Weights of a small mixture-of-experts language model, trained from scratch on English Wikipedia.
Size: 14 layers, width 160, vocabulary 14636, 26M parameters.
Experts: 2 picks a token, a softmax router, a shared expert of 128 neurons.
Training: a variant of Muon for the experts, 358M tokens, 5469 steps.
Below are experts of layer 3 (counted from 0) of a mixture-of-experts language model. Rows are named router (the router's row for the expert) and show model dimensions 0-159. Each number is 128 + 24 x the weight over its row's rms, rounded and kept within 0 to 255. Numbers have three digits each.
After each expert's rows: a language model's description of what the expert responds to. This comes from a sample of Wikipedia text that the model never trained on.

# expert 18
router:123122148142134136102107141090126150133182104153174142125115130134162140122132139136111138126152143097168082153111100162158143134136142181164159115128156123147141159097108097115129157103113136128134121139185183145100126080143133091057172129157115101149131129143152170086105191153119169125143104143127136123121142124122169120134124135175115127139124147111140131137137133102134089128072130165156087141144171156135127131151113118136135114096142123118117147156140163104148127113150139
Commas after names, places, numbers and closing quotes or brackets, as in Largo, Maryland, or "The Light Side,".

# expert 28
router:149107117148099119084096130117123149153140177153095125102104132133150157137110157107133119136109179100172130135107160120136159139108118138079141111128093116086180116134157119150156160130119163106112169142094151091152125116057149106135093134163106160140127118134130150134129110109123190069138148129111124128060144084134148128122148125114073164098136132127140110175149107140120128105128138145132142151119141131107119137113108120153135129150099103114119166127142119116078121148142110
Prepositions, conjunctions and discourse words after a comma or sentence start: at, if, not, which, about, against, However, As.

# expert 19
router:098156140141132150156105111151117182093111100140138135090129110091133126139096158114125109140121145152103134127118108143105092166154133128140165098154180124112155126103106115098177124099134146166131093123101120125142128156107119158115104135162134113126133135122146161109144103114102106157132092120136125158123120164091137130095102105154139138114094157116095171134148124130140127093175143100164124118106134147154082119099177108074134099105174117111180174114111118164100124118082139
Short endings that close names and words, such as Joe, Zoe, Sheldon, Hampson, assassin, plus age in birth data.

# expert 6
router:106138125148118141118063152085135153140150114102130127125128108147157086116145096116143167150157173138144171150111126112122120145128105118157124158180132126123150126134116115122121182102155155113125143094128108086167115135107115102124124133160122184136134112103131092150133057151146120106165147105172164115102131137107127131093103128126121144139164105129166126166125140142126093067098150125102115123165151115116131151158169108129143101092098112113081144092156126101105106123122121
Subject pronouns (he, she, his), verbs after them (continued, moved), mid-word pieces like ot in Spotlight, and table separator rows.

# expert 41
router:121148068107109120140114133166114120136093087088116125135130112149104132116116129155116120144104169145117145104149114129131104163140182147137127106115116144125132123147119141136127116175178103134141121132132160154102150114178163133167093120068082099122136116103104108116109127087154139095127101160103097136148087135117091127140116138125135127123126156139147121181132139126147118124120126035111144140108118148139138074113130138185135143132130140149200104130156124116101121140141110
Single digits in numbers, dates, scores and statistics, mostly inside pipe-delimited tables, such as 201-7, 37.5, 12/4.

# expert 40
router:129128109095159150128138128169132120095078160171140104139141100143119129153104081135115149137137084120134151079124137139156108135139088147100135134134123125129102138159112141166118145165103136122113115155106074154098135116141138154144123118131145126097129117089140118131137086124101168127122188100100146145081090083132113118154141131119127156142173103165158101082151177142121120136123112124141048111143106107118135123138105148125123121145131099130134140132122116122122116051172135
First capitalized piece of proper names, often after a table pipe or comma, e.g. Al, Gal, Wal, Ber, Tre.

# expert 11
router:120141123133170122130174126121111144138137118120126153117153110129123101105142089109136143118095122149139149152143120122096151126099111142106141163125136155173119169092119144119139189151164116145096140105142103132128127119135126081157196141069188121107107116122115119147130189142127156121128070129108137169113094140123126144135092121115183157166109118117161181109154132162121129142110157130121152121147138113176114132105146126125125115140122150109095089090129112114082116160149155
Single-letter pieces, often capitals starting names or initials after pipes, commas or quotes, such as D, R, H, n, g.

# expert 16
router:183114090127113119157148189120094174132124152100092151124103139091114117101157144145154161122108100165144107159124124127093129110091158124098130157134125113120094167109148132141107157113107135167129174109149130116107146171111125153127129104117121088135124118125129135117142136108116185102139160146138093153163182161142127129147152144143093129184129135111099124115171115070109094099123130122160119134180145134078142140100151144131132162109113096119131145142163156125128137128137126
Opening parentheses after a name or title, "(featuring", "(Borkhausen", plus by, under, dashes and brackets introducing agents or asides.

# expert 30
router:101129112124124103084146120123132094089175153169083171140151135133098133095107116166170131123084127170079096097120154117132120134157130117122104117165122115146137150132150132122100120142188103125119099125161153110137145157113151110118145171102127138104134115153123157096066134075164055139123115170147126119108099102133162131167118130138092130167134126122135122167143152152121140127115116147144166142124104141137105127135131128158140121143087115120113150141116159081104135143117107
Number words and quantifiers (two, three, some, most, many), 000, and mid-word pieces like st in midst, id in guidance.

# expert 34
router:128109117138113108136104164140106113137112147099090102108142124097103105142141161135115094136165111116164176120142121112120221104170142101177153116127132107125109123080106162170137124151103090135096146129155102132134134074061148130166122100133131133150141123102119111101090146138100105099148119140131139121103113100124106131159096161091095124102129160135134111116152179102106111092154145109144109135144166161127134126120153136082138123131105153133122134137155136131123128126170100
En dashes in year ranges and scores, section markers ===, month names, and narrative verbs like joined, began, returned, Sir.

# expert 43
router:155115109108131099184116111085139134156118154176150100167119125162128118145146096141140139134145131154124164112119124129139128137126086117139167105143114120137107125117121119136127129115136116113090147157130125094120131149148129094131181117185130155097146141115152143139099095165111118103155106125112106163109134080137110118133135157103169179106139109152147117136094133113113120092059172196148071133096089084134119163116111164132128113155139123142144103146113135129097117097131155
Opening pieces of given names and proper nouns in tables and text, such as Tim, George, Ralph, Ad, av.

# expert 7
router:117170131141114108134087148117091119158149125088163118081099090133142094115099132153147114129092150102107120141130131121138136115110113120163129111120107076090173128071134137116120130137097135118110117117116117141124130138085144126105146148126121137139152105140142096111100172156105082130128139142144120102212104135116137159129136127095089155117106120082102183180148127107124147086119123083146166124168194167125123142148141141111129143140129094133141123139100105114155123135108130
Past participles and verbs after was, be, were, been, such as used, made, released, completed, plus over and such.

# expert 35
router:130147103130152145080178131151121146155085151100157154155128112114138114129135072134157117134127130141107118117094132099160141120201130167134132158104128137100122147113112181107109141130167137112132118149139146120127131113175108134099118136101141153155111128087127160109142109157129137084115102130127133127156158056160133113122119135106160152133156107098138112145111161132139095142135101169099119133135116132113172114120115114143137100145121060106142060129086102117113121084108137
Capital first letters starting words after the, of or a comma, such as G in Gaza, B, S, P.

# expert 29
router:129151105162168097151158080173150123118106145106109126147134131155136146161127145133114091104113150139114136144130129096121112108125103170182086099154150110123146111126124134146164103109133125121156109126113121146101118202139117119134082139159174169081166135119113149082142114128170130122169147075088102138093123100131111138120112121119127094096127143087145127113145143104130122118148127128115134116088087103153154087100144198161114146137153147122119120125119140156118109146140126
Vowel-heavy syllables and accented letters inside Spanish, Turkish, Indian and Japanese names, such as Ram-ón, Y-omi-uri, Bh-att-acharya.

# expert 21
router:134158158151102128098162116139132114196142135145147150078151148107109079146118144125134125123146123143082110104113175120084097145138118115128171143105147145107161092113118104119159117111088115147137157107125150138120119085119120113161110107153135090184129093129132120129089153123123137147082139163082165140134140145132100158146142155129126102090109114119187151101122113127151128099139124104110116122117143145127098167134123080188133109095139148139136081141112082123134108120147136
Common nouns right after the or a, usually followed by of or to, such as time, way, side, group, round, version.